Weights of a small mixture-of-experts language model, trained from scratch on English Wikipedia.
Size: 10 layers, width 320.
Experts: 128 experts in each of 10 layers, 64 GELU neurons an expert, a softmax router, a shared expert of 192 neurons.
Training: a variant of Adam for the experts, 250M tokens, 7790 steps.
Below are experts of layer 2 (counted from 0) of a mixture-of-experts language model. Rows are named router (the router's row for the expert), up (a neuron's input weights, with its number), down (a neuron's output weights, with its number) and show model dimensions 0-79. Each number is 128 + 32 x the weight over its row's rms, rounded and kept within 0 to 255. Numbers have three digits each.
After each expert's rows: a language model's description of what the expert responds to. This comes from a sample of Wikipedia text that the model never trained on.

# expert 10
router:097140177180118093128136136154073119081116098079157161172137099135138138165109155112146141110092117107128098109121171106095133135108121112161143057076179130089090148127106110129052111127094143161166130129157109166151086080104146169100163149
up0:104167142152115112123147000157098151093124108136113154136112125132101094124190115079171145239116149129169139147146166127095127088099120199116133123073138187112100162137127139136147130156108183153131154146127118110137121140169138157143130189
down0:159086117135114122118144129130110109178183158153163099154090114123126065138139120130103158122091138109117166102159172134156181083150147198128186089145135152135158178097125116199119168204104118122135141119142159101088114116087082152112131161
up1:173078057142156131094133143148123124108145147135078122138121137171155148119144142148111105138137141113150086098167123133164073112104120111087152136180118167140107138115113135087162101137117154115100106141122094109082155118083100136109120126
down1:108144069162148109156121097186144087145121113137146140117107071080148109152068123183151096088097107078134087083145139147112090119151144132161064091138149160119085137149126165146126143112128186125138122105149127112147146129201148178164110177
up2:089055146129171164122119133135103100168100137144127195132108119131189065170114143135153089119180187109140126085117110160116117117111142094107088100138064113126161102145118138213103136155175087157130149113047157137144088163102105144098072155
down2:121096129127138186121128176149152097158142110151140166109084149155163084102125087121109165165119169086155130102077119144107115095125122086098075114056118199195135120135128127124082114160175111188163150140070101077119159105160172163085090130
up3:156089156125154127104136170175137135084129140120156147155136123161138106166108082056179150120139112102160126158132112082185116094102107105091135133108147117161127151036082093117157079191127119113113136096126084116110173124098090173134145073
down3:165138131154120134095145106120158153097152154154120094108115129126152112158114138102146128150152104148133128079053168170118147147127096115130155095157094128132103119099137193195088118124120134136130099096085111049083154098108112161125077105
up4:158069125130130116121158148084147083117130121147125130131096143129101134111104101109080118127163116137120144097145076150101172086121137082089122172137105118191126130143168114125197163110162139129105163208117113138148143177090137092144120133
down4:153182068155201151144080136155132128126162159133105141135143114128131099165119152141113089143086132091163110136113140128152110091106160103168048136118142132090104129146146175133144094100108186164136121142110115157146142151130109134198140203
up5:136148151105098165094125105110135108116143114127155173142184186154114162164174113174160110135158102147106119156104151090101109162098121145111130179140121126097199156181152147127138134089144145106171066112105147125124164156075166195132082094
down5:154152084099094124103178186150045133122142125163147083129155098139093127120092131130080106154094102157155165112123090127070130070156128118142077146100099145073117136113099072139128128094137107106052118115175150150106145098119202138066154154
up6:151069149108142179125164189133066106179149112119165186097136117148127128180153093150134163103105149143171134134133129081104157055094142086110148076216119108193104107154149131101120132088109127110121074156083093108114164143113098179110112149
down6:165155102115136101114115101118143090157167102161074143152110134155134133134136134136146150123128138057125128114127150216106109134164155108136043113107153137128109098125161157103113139126141135143140183164111110101131151153089161168153173177
up7:132146117127135150091137171189136110140155126134170135087125125133112147190140079102128155121167156166128138131115168121119100144160125093116075120166104076155125125181175124110107117078131157123100167125137121176100079132120078157157074158
down7:151125105202101168104101154098177080143163140127107065143175127129118123075163101102155123087120144078118167092150185206083103149183173107128089089081160142158103044128201194047124133122161080093118133123123128141102125157111078076113140143
up8:161061163068129137101169106153116127118145129123137138180165124156113142161046157101072110107097129177116124135158137074168059148148128098119139104130069211071115159179161114143094095083153153191127143102122121099140132120104117101128110126
down8:155149130107093104108150137116168148206113128168104124132164159111125163144120091096125135092097104159130133161191139182102155110167171140135160092118140124141150050089194116118177183055126176116106108137128111094089154123113080021096133170
It responds to: Year final digits. The last digit of four-digit years in birth dates, medal tables and species authorities, such as 197|4, 201|6, 184|5.

# expert 48
router:135156153086096122166096172171105105106161106073180152087164118198163131172132100156104138114129069109126127165195176105137148126137155167147159151106198150168082076100116133127109059194123142092132122181171108091161142083111163124093098110
up0:112153095134122103160146128126120126092106106136085141162092133135121075099131120054092121110104140153101088115150078184123121134133112063141160056145081095135142047145173096116130170103154097156139110156103106161119119180107154105177113140
down0:145103085120127111160172123158122079165121104096133125170184133109120072176167130148088175082196195119089090084121152093127150132176054135090070108126119149153071080113121139105149132168160147030111129128097165169135152082146129135123120142
up1:142155144134146183169182123124134128150100059132144093165127142151089077152191080141163107115108179135161094099123106084123125127111154092108151098108159045125118155104167109129100107171107148075157145106093075071139123129061121172107058140
down1:129139153152165149111169144205167087080187074110170122076150166116128084146117063165128144121132099134129138130148203059161110080131153140158160156117138150136144106158110176111100115108156143097156175120142146138137163111146143145103105084
up2:177147150102085114205132097101125161107087160179090139176118097090106101153241124074127106161098165081115108084115056097100088121112120168098120087175070118065123189161148194112066081114119100182095102084102156196120130142108132124214148126
down2:119160111161062099129115133139134119121174191207120098124120109197134094118148132149085084183137168105139121157140166180142145108144152134138100112064120161160111095105089183117167103123116133148095148144134134145117164146089122107131154076
up3:209141120133140166149144053138108131119139097168126121171146159128097110177184148113150124116057168156172136104071105115161091114094130112134086136117062116110144149131138112108120140080130145148119134220082152136143122181165183133176162148
down3:110103147094128149154200159164113128154113151117144155108117131110066049204079114088129110141077124153098146125151038090139117111115139191188128123166145124182084170084212146070168165129143107120148107135157202213106118147101161098114091117
up4:154149168131087128130158116114094071155116134150128128179147084113127178104084128099149057155121207174113152118145070109138086105081164129105112147118072053162126139104129109174143154133120169111175147135147123145099107134116096103174117176
down4:108117129135074104135133132089144105123086113106133119120158170140156133123135177104098123084113129104095188108066102158096136105228077099131121099147103186142154101177117145112160173101179183112138141137063127117150118144162140123123175109
up5:176136117102128135160157107106137094115126144113131135161016163113079149131174125160132087090148118102104114109114097168149118118104176083180067128109133120167088143106103195155191165114154125090078176117121097151115192169137045098153142155
down5:086151171166126114147099098133158178064166093112136156112119126161131109122106054168113175068131177109084108143117139111106140171177126145125111147125130249148149125081146136124096097108109149133118138101153163157039127053151113112108105112
up6:104155133115135118128166127128066111151070138094094134208085106094082102121120124128163092139151168155196106130154072084139119103129162111057121120142132113120110109163097092182131188157136122093117158160127096167163155133082074189174156087
down6:165119070112106124151146126110150157141161114167084165128090133172202111137167116125120133158174141066157163158120160196143111102129091159112170094116163133139093133047132075167122056123113120124088115140142120129073177098102111076098136125
up7:155138168131133137091181140148112105170088092146070101186088145079107102163151119124150076113099151158088134126102106195136109110152147126109148163141110127055153078108166179077103152142153146103133148113133161161117110183032083096158102152
down7:153104170138075088124074156154148127149120216187152105150174110170145089181084119114140178058151211143130157111113095096199110121169082140135112165095125181124150103094075152144094147129089145144133068068107149154151067132103074169133116194
up8:098131158122144156139161145081103119124102151124102097114092150129101108172148068125112170099108093129129137150119120184137159165139138111087134197111112114163126081096152114069086165173078118132131124083123175118154071182100097180146083189
down8:121168102115084133189073106107119164103170152176128134096157114169129123173155105160156106102078139148104191114095184114121060077172126035130165107109151110160123150166113160117115163103198120091124084111182128127144197154121147090115107116
It responds to: Number words and digits. Spelled-out numbers such as seven(ty), fifty, twenty, eight, and digits in percentages, scores and vote counts, e.g. 1.3'4'%.

# expert 18
router:081108122096178131124067170191108087148191098063142128073126080155119146140108154152135137103123107127158159168135170139124151119165182160168144121086180179130079127083117145155110055139116121087116139170175078086146105067154145107074159104
up5:190197123091065128161186080026139173138085141154152155136154141155145139181123061131143126150151119148179105155146082168160100092105123142137119103110088128150143075134140107141121153118131178099137060105080169092086161201079152140179128130
down5:146098173149132130139177187113085115150151088110129184136137181057104136154138213109102107022112167116171157091146157094093116084161152112129162141124077155118156095153145121090159130120093163181128108119083104125150115116161088142101224120
up6:126148137072094099127150112115106167118132179166080112159086112111111113100170119123090116124142130110101154119100139163103136141095103123108136137186073097126103151137143126127088154069119133115143127121131074130140074178160071191123158150
down6:135106113101080123149176134162104112181092127134038099129131147156107099082077132090117117112136172085112142156136175087126117135130120066118113126150138147120128139118171092143099153155133104151087084162092098129080134112154193135099163111
up7:164112152128138124134161087124128104126070116133121109139137176142106156124193114138069122191156084192145096078123091196147141091082118123158125114165078109175132122155112183132132100096157092143092101113136140159064191150194163106138076129
down7:173104158146128213121158167119107125072097134139157110123168138102136168155130148151092138088126144165088098126130146147139153156110065180099145113117094118156160097156136112123108136129156079162104160145140124088143195086098150159092169090
up8:148101153126147100139164065113099134115050128192086165191131190126138121104150081135114118126097126182119091165172070110150108159126090086105113093177095113152091118162100141119121184129146118110174129084102117146146147215092092166138132159
down8:171164067130117150117127096161183091086162092128121141091148136140069126141168171147136107130120081144136129143169081141114079146131155117133129111153178134146125112080154181153095132091167175135167185133152126145136091178086099161106174071
up9:149119182157170147183138097094165152101095118168114112157135164096138167129125066126112092173109159203163136075057090139096121090128101089117077097072106150121164143138070130062070148107153097136135120084086116132119093209121148160152119095
down9:154067070088130155167142164037127077165093121158083137192156160127125137071086101110178132089116119144100118126176205111139149132144118154090081051135153127140081097114192143119161132175136117109182141164113121127116159105165114132119158132
up10:141169113152113115131131087094127141075121044118127198172161125134097121126121132087174132168161125113087146102121114060137083163144146119107131103108145080125121159091095079076109118105155175106101103169157143080156170158127096102132171169
down10:125131174135088170129132128135150138125112167122160139180138135142135152130143105143048111167088103148143131174110069102113084116169165100126105098107148139101087086070129135157118095123117170148160114143141105130181148085158145126081134123
up11:149115139130102162158204150078128101123097165124145098175125155144120119151179088110128108125134151084133114161113153139223078137107125059086176135146111054132137108146097121113171164162114121149097177114144171123087150200119143102196095169
down11:193088117117129193177148133135127140100176143105145126134136115127144105130132119128049128086100093207130132157119116156125115110129148166180169113084144163108148102155102166145120146093124105142122150165124102133128162124124095092091167050
up12:180147086097130149127166112061147136099110102162065117161146146131152116146102102134137105187092159156159062132141056146104143083078121101144082158163059076143126126133154118124144126121113111156126163092160132163064137198087066187139124155
down12:180165045093154131123157114090150128140165157172117122138127163147063115122083118152169098084091101143145098108122159122104122142126119135118103152127143139148077067106150190056096119156100128127106163119165159167083096178102165083160168155
up13:186129141166122181145159081158119091118114172111110110195117151087154154131119132171092108136093135125137104073140100083173094117116155133134141115136112105186180142121065108150128140186148215142160119067091165136149131137052163104149149109
down13:145156098120092091105033150197112097104121086173164134172149146132139098065144153098186118106097106129052154131130147109136153138140156146113117044110118097141148121104133106105143084106201126061170113132096056081121144094144112140100156154
It responds to: Name-initial pieces. Capital letters and first syllables of personal names, often foreign, e.g. 'G'olkar, Gir'ish', 'Nik'ita, plus model-code pieces like K-A.

# expert 17
router:078131119138181148077064188212131096144193136084133118062126080155101136164113161148128125105128118118146156184129145098129146133137172169133144110083184212118078110099121137139102046147116123113125128181186088080125117067135156119090151117
up0:145144108135116075113145061096153116084061138130138175163102154110127123113123141138107093160154115074177104113154065183135158218140100196121102199119074098138169117168139164090133122110116152092086146117135134139111120208138167193143129157
down0:125149099163075100150141096146122138119175110082122168117154105174165077168141116145120135195179100153160127117111097151139100130091152160151121188117142145136129176110086153144126134121108119187115107101169032085207157169144170131176131124
up1:124085138096113150107120099123185120116091110178162181121140151118126101130103123116169167088137144092138124087144093086119141128167055093144056166087061127162114148144114114174148157094156116161115062135095146144091172175076104159096163137
down1:171132115132142111124090145155134110122152125143103170120143120150127134085143060167149145115126144074087116100104140131170104132137077111067173117188065101137082149116123143104078085172165171072117137108083111140126145172098168145139109084
up2:161160136091097121114178135148145099042093117124162115148161136093115137153164161152150107137120102119164064130142038165101136171147112087109102121136126065130156096138165121076067163150160150118135160142159125139092115208118119148182149152
down2:094112116167122111156136171093166153158131137107153121111131125066143145129187195159068164089116132135154189071163052175163120115138181106192139132149119083147126102124094108086133061105072171134155141119102121071172096094154089144120183105
up3:190139149149126116136103104138081151132097122140153160184121121087144142126136133100140130180112086172139176109126133129096086187129145084127163087192076101129152160146232144072109104119144129150135106117150139167095147189137087150106116119
down3:152147092123140138123153131166061150129161145125076134091138155150180179124113092147105173147119126155114111140104148119143152030101161121134137188146081125112139116185128109104083153033081146117081124129092142105134115156157115075099076127
up4:144167080084081136146171103105170162139120165162121177159158151157081106145112092159128148185172160166143172122170070117198072163109118089151125177124116119162129132131154157112152175136135136120077096158112120139091156208093141162204119165
down4:146136116179115120163151086203163138113184097129120117123166175136122139176140161131118146099067096096135118129129156142153096083120127142138099158144132137143098144177157163174095122131113106115175195056055179135187130140138084069182132137
up5:182131123067091139168190063125171130101103177145152163167157161146116122156135125178101114136138150127088129119137053074137098141113130112082094095159137085124125131119172151115131080127125138164145132096106160089098161169086125159137081127
down5:148101116104156118139100153156092089125177095114119147108149135158174136116167065138160171161146107196141115123109166176112092141124185132095162137120135106107053132159116134129107095118145139146054130088133080109162153104123149141160127137
up6:150136147176131116113115056123112122115095073153081174133153176144182107087172150127133127123102209052109102130119121110093103045107109131124113131143076070138124154120141142133120157104147170162132154181125172108160090201116124104201148112
down6:162146144148166128157093173136118143167112144133134064188143127117114098145206177125115108149109123140076134154165173167114113185132169134103100134106123184125114130160124084167148120170123104158160128134128118149156135135131131155136156107
up7:163164149181206160169157116112171123117088098103112166144117193100131073184116128165153155111113066123132054103128130075194109082095112090141109146121120125152120143116104091122144160151193101145127075124157170128122116184127190125172112087
down7:111188148071157126071182081135063137106165098124063173117136080142130145190151127162142122152103154149093129178145139175141099119118127143148169144096137174153059174143151113196175119117181157093128106166111104086118131194130180095156143104
up8:147144114111165144099142137081156096160114119121102203128113155163107111111105165113107110134119158130085107111120171172165112143139139149152113167136069142132183103095132110157164138122121126158117109085065140108098217151091148136140111115
down8:145188140134109126121121102131118131111111167128094182209138099136149082136141166142122163129103141141131121121124142159148090087123130128121188124117196165151112098155135060099169162150150098123142144158113162099122069122171093116156136158
It responds to: Connectors in list entries. Function words and line breaks in infobox or list entries, such as See in "Species: See text", to after due, with, before.

# expert 47
router:082116132145160130108061181185136113145184109083132120072102097170134159158098157125114157082132121142159166158148163132126155118140188134132149111118187187130091096081137135142130053156138159089135140161177104099143131064154134081085179128
up0:129162093146094140143151165133127152170058136126112206130164146134126152106121140150127102148112145052144115151077142138138132088158110063129113130150166096122096107136125159111049133113149154114181094100189175069085088110134126116151075157
down0:110135179131199106180076159096120143123144110118139123131143099147114140102129164137102120135073102120126124102107113121086142154158129150102189137072112182117125131101139108063126123079091192076214116132161097205131129111090135072116111157
up1:173131119093115132133128063104121090092131065145127145153113091115126114147136094150144101119119135139129090126118182120169095120098177151112148126150071105149173173125122142114163128129139123141145126106138150103138123154087079106138092104
down1:108079102123141123175096158163151125164048133134121126200090132128091131095188086154145139126131125130123138075126127122150170196178165114142155046143140118147186102118170140106186095048196115143113097139080091121106193074194103131098189071
up2:179133112110121100173150059121163218109095125214178149152152149156150144105207117083136120161132128134116112077101108098135137191104071104153123115121105067167152130161116176160145172123169139148165113088118126159113137186143076132209150147
down2:092121142092101097102101100146165138116031154138133135060181170113189164070135173145048149105144115140115097139123144138142179150184156138117134118164060120168099128091128078120166135190124111124106098119113115179085123155119156221136130098
up3:178187182145165094064158122117158159025103098119155194161133199124124148131126127104155112135114088121121106125144136131154109138079122097171101167139114138138186146122138087093102112077162213191184140120117105097141098151153151111107153169
down3:192147066183153168145152136081144092124140141136127132144161098109132138122120178127121197125109116113157099136090127130110168163082125129139110011142104055120128111117097142071183140142171115159148180159118073175109166130102135149076119134
up4:163139142091094096109179150178104141076111136086112091109109200120097104102176109146135098065093152169144077077117087147118115081130101126136073114097089101143133129140176074103143177070159074118100143103122146166092165122131109072143103120
down4:132096131102094064137061131155116129096121164098157132144113123087163116076149110144111129117124160097150162128145209090126098141160077130102140159113127159135151091147124050151117149132104139147139058118161120148116087116153144123149164129
up5:165133151124121118099138020113147150138104182114157128183132128041148191123142132115117094106132154112108131072150133098153108091151144123123143131110100111151139145174079138175081168104167139106138109131090102132174091162131167138160120118
down5:207110148135147137221130141139173127172124138147123138119099100139125138092144077141155119116176161118129112097176150095139157089070182119134162113135089078111199142119167191160095123087158154160137095131105094105078162109162086086106142114
up6:136168119114138148105176081123109167075113123208136131139129114150150113115110083182124155170187213133127074115145099117152071096107157121150144146174068092133150139072175169101101175099161112176135108061104112135089099182143137155140145160
down6:116103111169116094102094179101142177189135127121144153127073115148115188117119143180130129090151183103147132099103123152142124086136150127130127095162146173159123141105124112124141122134193074152106135082160089128102180108144175152091123092
up7:166132129168105127157129056147142120132082116220076115157127151132094109155142167162159105179162125156091101063144121130135147077159165147097129122210138071121176163128102146119124112109197171171152119128095160110093145213072110118162151123
down7:116152077113150162108154016153119130089154152171106160092130107114153156146119088150161086116123162067146162082177115118186124162086146117166127079167152129131117140135119170120100131177115125162132100102134138136088131100102178124121144118
up8:190173136090074133123144105084079129161087111136158115152105138148118108170127116151132149175164103131159112132161138102161140127147108163172151164153086104177136126118060098086111147070105115132106079158119106149114187182077130110130134144
down8:080164134177153095098119142044119134162101129166129100147144147090103098107120152117099139105170125127129100217118055076084149109137096135095162093114149149094118166095114130105173107185190101143124178123143123135161165111096200138119101139
It responds to: Word endings, boilerplate pieces. Suffix pieces completing words (Print-ed, Preserv-ed, Crown-ed), plus of, table pipes, headings and coordinate symbols in structured text.

# expert 51
router:101093099110120165101102143202138119178144085095166198126119143094140116160056132175137064146151082175166170112093095091148118095111180197167112092126177158158131088105105124115153051195138131137123120157167129089154153093130109104073160176
up0:172140128123086152119140074076131172096091144104082121165101172119130157170137133107114109123136135129123161140149148111145149169138100081133131119198052142105163142161097137106119134134169138135162170060094106201128100156112090115209126145
down0:131104137117090108169153095168099124158121188149125140150189108110146110097100112155141074093106122110085105090112106163105109157030098107187159123047191149098177192159111138175136124043135098089141150110132081158121142079105112129106142120
up1:164071126128122080124138116077124117136140160199032102124123120117158130082129148137166084117112097198079125116089100091086142120076146125154107164170109093176155103161133171079112094127075079131117142132142107163096102142109109138135085090
down1:132123126108119162189138148175131125057195169160199102158107117055138116165113128105134068108129142172127098114143109050162111208100124151176101142146173143190121062215090081131126139099070115121157143146105077124193163096151128139083164125
up2:159094115173123129135108109152120143188122114187111121143076131162164131121124118086111141082115157132142166134112154128141132072128116163123166100058132117131098144086225097087184079056119130125153105096091148157110130125151163128147240122
down2:132096106079110183112085137160120172100137151111174112076139090110109177121064084080141114112203119169129100155099179196099145119139132160140096137142101181106148109068095116173102166125174176186136156127151085052134146148133081161128134137
up3:120152147082104056142149062127103164106138165174116143145103107093074132093111133161168091091112153104114123095115168113138136170110113111125111162132145055110125126173118117175115143072131120163152133071089124110097193151183117158172127102
down3:135113129071119093150135141121126114148097198131134152190101182155156104110112136103129168153152174110138143045176139054090161108162171122145172172129102137136196155208150171131124147129084139115123108135063171133116136120145139132130100121
up4:138113153178109150118122098144163145147088110122115142146146168130127137161143123186122039097162115223101155166042086183142143115092085200145137076112127118118140133133149093130122129136183138085211123127104170151078142151075133183144119102
down4:098107155150170156092076087142131117112119100125126119099154111170138131107141152088163133104125095157128134107052161098102121079151119143077109136110139084109111103139081135128159102160085133055095167154083103133183062099177131182082143167
up5:147163147123100138120178085113088148069076139171092107143153122200137123168070145158184097102112177061144119092129088062098145132114143116131119148122102089085087184124095105130076129142106177137099097122111112087126082177116111147172109124
down5:097151194107102100095107115129136144148138098130081179152043107124114135121122112156128094085162116110119091151104055130102130125168146113182163160187090097148147176160114156195114156127109150118136095111155103163142150129136137171115169156
up6:144180109131110122164096081094163171111151102097102096163127130125099148131120181080151150193077166118124104120129115079125147154110094142187083089149132129165133102161172118064167169102118147143207130091109107138100179132142133076114135123
down6:118141119152169174168084164170113036133153105134099148123105121102141105089117156137139139151095179120098107107142118161080064139169112126101188099191057097147110142145189119168110089108137118129114144127053124122115112079174157079099157130
up7:118099148107100107110137133086114099098156076145102154194088138082155092070139153175124098061079108136116111229155078119082127148163119147155133140102142097064126127158104107094181131083107163165125155122153078173185139148080130124103098078
down7:114108139171171164127152130130155168114148174128127121130165164162115080161097114107148128098135110200122080126114131113111100126099127184161151106073126137120112131123144113156133198089151122071138148163101133146131114115127156134121086051
up8:186135125088135095144137108115208109058076120129122132154141140125131118112138113087105122098139125121138094133121201095116088125131082105109113088163094106151128172130126099108115133154089143092170150125100084133161158171133139117163095179
down8:110095134146124104087159110189135084118106146125121134178107120152118124150100058150190048104171163125164124083164102088170129102155140145153096119147102075093159161152139116144146108148111115018146136099066124111125152153156097119096158173
It responds to: Period in U.S. The final period of "U.S." and "U.S.C." in legal citations, plus institutional name heads like States, River, Act, League, County.

# expert 16
router:077129131124180139074062196199123101119185112066124132071139096164120131148102156180134150109123106111162123161140149128110126128143173173142121136105200181153086102088145130137117061146122120128118140193173101072142113061133123127088154127
up0:131171103142116119132189081109086123143087145129135135139114155133180101119162076143146117127123134100185139075144143116159176115088085153136108173186107020153186180149146060087069153112136153172123043155151158108068156189148102140166156144
down0:134104117154117164137119138125182162120091122089086176172135177129140130075154177178146155072044174215180114153112162120119126117146122132080096051092105097110149145148138102149142135109131095112148112125141099105105114096192095152117067165
up1:109182132140068093120139088079193184104139103128119170175052109140045049115133076164133114122161072113112095143145126101126106149110123107158165215104120059124141162127077182181118066021190130160194097099147160122107116147098112119151144142
down1:075154165236148143160124120192134171151145067136117099096059113121162127137128163132126142162139138187084069094072090076099122105102109128141098149126121153099049156151138139189108121103195146139103145113128169189118098137179100156106092174
up2:137119095139088183149191128071139120120063104141139125122121243125152138180110079104145098164142086110128120138117101142181125079069166089157126161168079104147156143165127164134116134158127149128146145113047129121133168200155136092170164129
down2:142106080159104167111127173187075115128161057114092143129081125062166136202139160161073165182093178141154120104119085080144125175089100151104118098137169099215115102095113091135140137181143146146186172144105142081134104156125121162109120124
up3:163137135109115167128141122129177159127101147186160125177091186143075101085177143136163099138109107164116160138143134135127140122150138118131120179129084095179135158112175142151148130101170148076148140117081146136102126189121099154155125147
down3:148160144132110128113132130162163114121112066124141170104190175125091051074130164108133108105121200065089137169126118113091154108163174059131098108139161192129136101101101098092091132149101153183115083163145145103061137159120116131153143173
up4:113100103190115104155162130133131043116053145162182135204168135106122067090125135110170194132096125121114165137162104133130099176129157146147081110126123135149185107145105125113087128167170125124135108098107149154156114187097097137131107110
down4:131164110067131153143125131108137125095185140132151105165139218182159124080127103121103206111115162153142131115091138100116127131119138122117101130117104097140084193136133099086080168200156116118172126149134092079087148157140143109168080185
up5:144129124130101119077112055122145100096093177167088159146073174130079134141180122090095138167068120044122126125091098100131101154139118173112107141111134113117125195174074146146163116071129164062087125119149178135136110140147112163169127206
down5:156095085072176091097143138154165103094105108077138095078102170142122088152112154165119129131154158150055052135179110083124150128169128089085143127148161142119073133147117148154163124143135123157124077146146193150122195136113155107132111132
up6:148157107122107147092135108118157083138070145133133183150082115099126132091130095126166124150171109095114086100111132115104115120124169081083112159108082090127086175144077089119105122084107112166093181126114160182118110196066070165113123154
down6:146147090138193090195152146101108127088087122104134095134041115110115147156144105104136155066121149177122102149222145142130193104166159117129132112157104085075139154137122198128082191123129156154130090085113128179092157162130080070127056118
up7:125187158130090087114104100132109143143097163183159091136141140129157180109123149126144139165196154135114154139121164082128152184150081093073121130124160125158158149130137078128142125096140134200120083092075098115154133185077080135160122163
down7:160118123081173189139166181110100147131112075126156121126116150106066073169144205176095140121077178176097158106106140155086107126116110119160135127136134071083149162144171131069098133201149104133164129210147085136129138135115129151176143151
up8:204112083112120139150177092148089163115078157155145093194122185154108124139101042099114126175132186118102155070144068139148094163092091103167136138138049042125141189120158128155148155110205117164191138098127163148115101175088090140121149120
down8:150171081111115117097099050179167170115134093125124127146107155104158094108108102043082148122125154130163160166112140161115128164164142151120102148147171086183147215098121123125120117108212103120145096135206164144134144154090088106150077079
It responds to: Connectives and name parts. Prepositions and conjunctions like to, but, from, plus the verb followed and middle or final pieces of proper names (Los, Mall, Line).

# expert 28
router:086140114123142135094080184197122120156162085073097101088128111162097121171108143128108132096165100106151174156161143114099135071141190145165107110125170173143075131062111139121128063174106115158127122169171098094120125082126111091095130120
up0:142154147078065095112181096086179173124078111147167140165125126107153094153151134110135138141076101102100086071121140162177114123116147146134125104131098050148216129141106106095141181101164171150115090118132156113086132181153125120165121125
down0:167092162134120107169080145139140140142117172045155114079139092130121156145057186150114114101105185185079160120179126089177112044154151132115123150177122178116108084161078083200140115088089146073144127123173145069138133095117162123088162148
up1:194142161157073111075101084139161138106134111110181095151125125172093179131119148090132157163143090122133172100187086070135153101121150145128105098144107101170155164159139180084134134120117130171116104180109175142077173170125108116121167098
down1:137113130114107155214111157070081158117212175088110141133126147154095178173106119167137097117137090142173167148181109089103142159110083114120148164128143084162100085182104200089124126035113109124164151156172151104071194136167099084106108157
up2:116120136112094126074147130147143179074105124128127113148112172109147084151168113123056172174117129135098086110128064113135089153155082093162182184087067067138141092141141124139152141109133123182190126118088169161133157162165080182170139182
down2:136145127145107158081074157135125128109179139094136167149103176189146100157122187143107171189144110130188239170084124173151093069156087155121109161088141147086068137077116117146179089131144093104153142103146129099162111092091125090153168161
up3:150098139161135150108157118137139137123072142164119117172105161131114120133131112094115098148148210150166162127126179119177126133124080089134129147141148077139101124132121132092131098089160145094113154147126172135199094189130103085128106136
down3:130153179138087116082128185131137164136148116141116152094165118127108111098144234101199116132080122111122165105123121116135122136146118096106149154097149142111149161091109141161092135082138128116127099099164133121150134116078045146126085188
up4:091116146127107146128166088081108120086107123108123160200139190178081130160176117132127043144145086151170143186166059178118068133127152089175130129120118139145137125177085105091146150114089136118153093169100140179130171176116127097168150146
down4:132156129159084103130100134179121098125189114127149128105109076122129123175097097157147116106110093093182131107100125146181134118086130114172157105109122134100157069138082151159060138180166133077086131185151143082130146104161156136101172157
up5:175156165160086124147232109106163064154095068137106104159103138138154139146207153157122086199073139203172126049110098115124093137103100095117135145111048121143137139123061145150138186134108110139133104142095092121118150161097128122168089166
down5:138168180084107152124089138120077181100135090130158156089158115117150120143106172171103110079084057097147144111199140174157119093176094198093161168140153142110112087118143100112074135068190120095175119103146171092093203126082176078126126144
up6:176130142094062126182110148114118138114088124176124106188169173152128125189169099126134150126153135115124095129172102064173178105137139110092151120149153069203141140164166148115128096138138116090166103125076173146116096165129187130142111137
down6:085061130150129112179120129172070158199133152117143187095123142147118169099139141110131124107117113172062142168137125115162149154206171142087144085072169110141128113136119125124126120092125154127155115132135095117140105081108059134120059127
up7:156130087163128119083142079071147076097149140163118119145055190141078173159139072166128129168166116140132195176122137134147125119145129169110087168115075080105153126160130192103090142119163140156120151151136100181078100174114113101158095139
down7:155070190115170125132091154108101118126108109127121160103126094138099160140105090089128058182069158151176161104188089079146123091142115167130181148136159100101127133163160114114076157062130163081127136135068130124078132109129084116145111190
up8:110198116069080148162128129055147187136140160145071189142120167147095133168152126127069097111141128147120086110125141103124137073091063144086125135111077125117125141150146138106130146145126079147156080093116120176111139163163167126139074150
down8:109119117102078170183075131132108127147174149140145105049153125135124174157129141114139135153133161113095137152171094114174106131154104144121126108121134170105092123153129118136129095131096144108135081151116126108104125103146082093133128116
It responds to: Title-final words. Last words or letters closing a name or phrase, such as Year in Coach of the Year, T in CDT, place, season.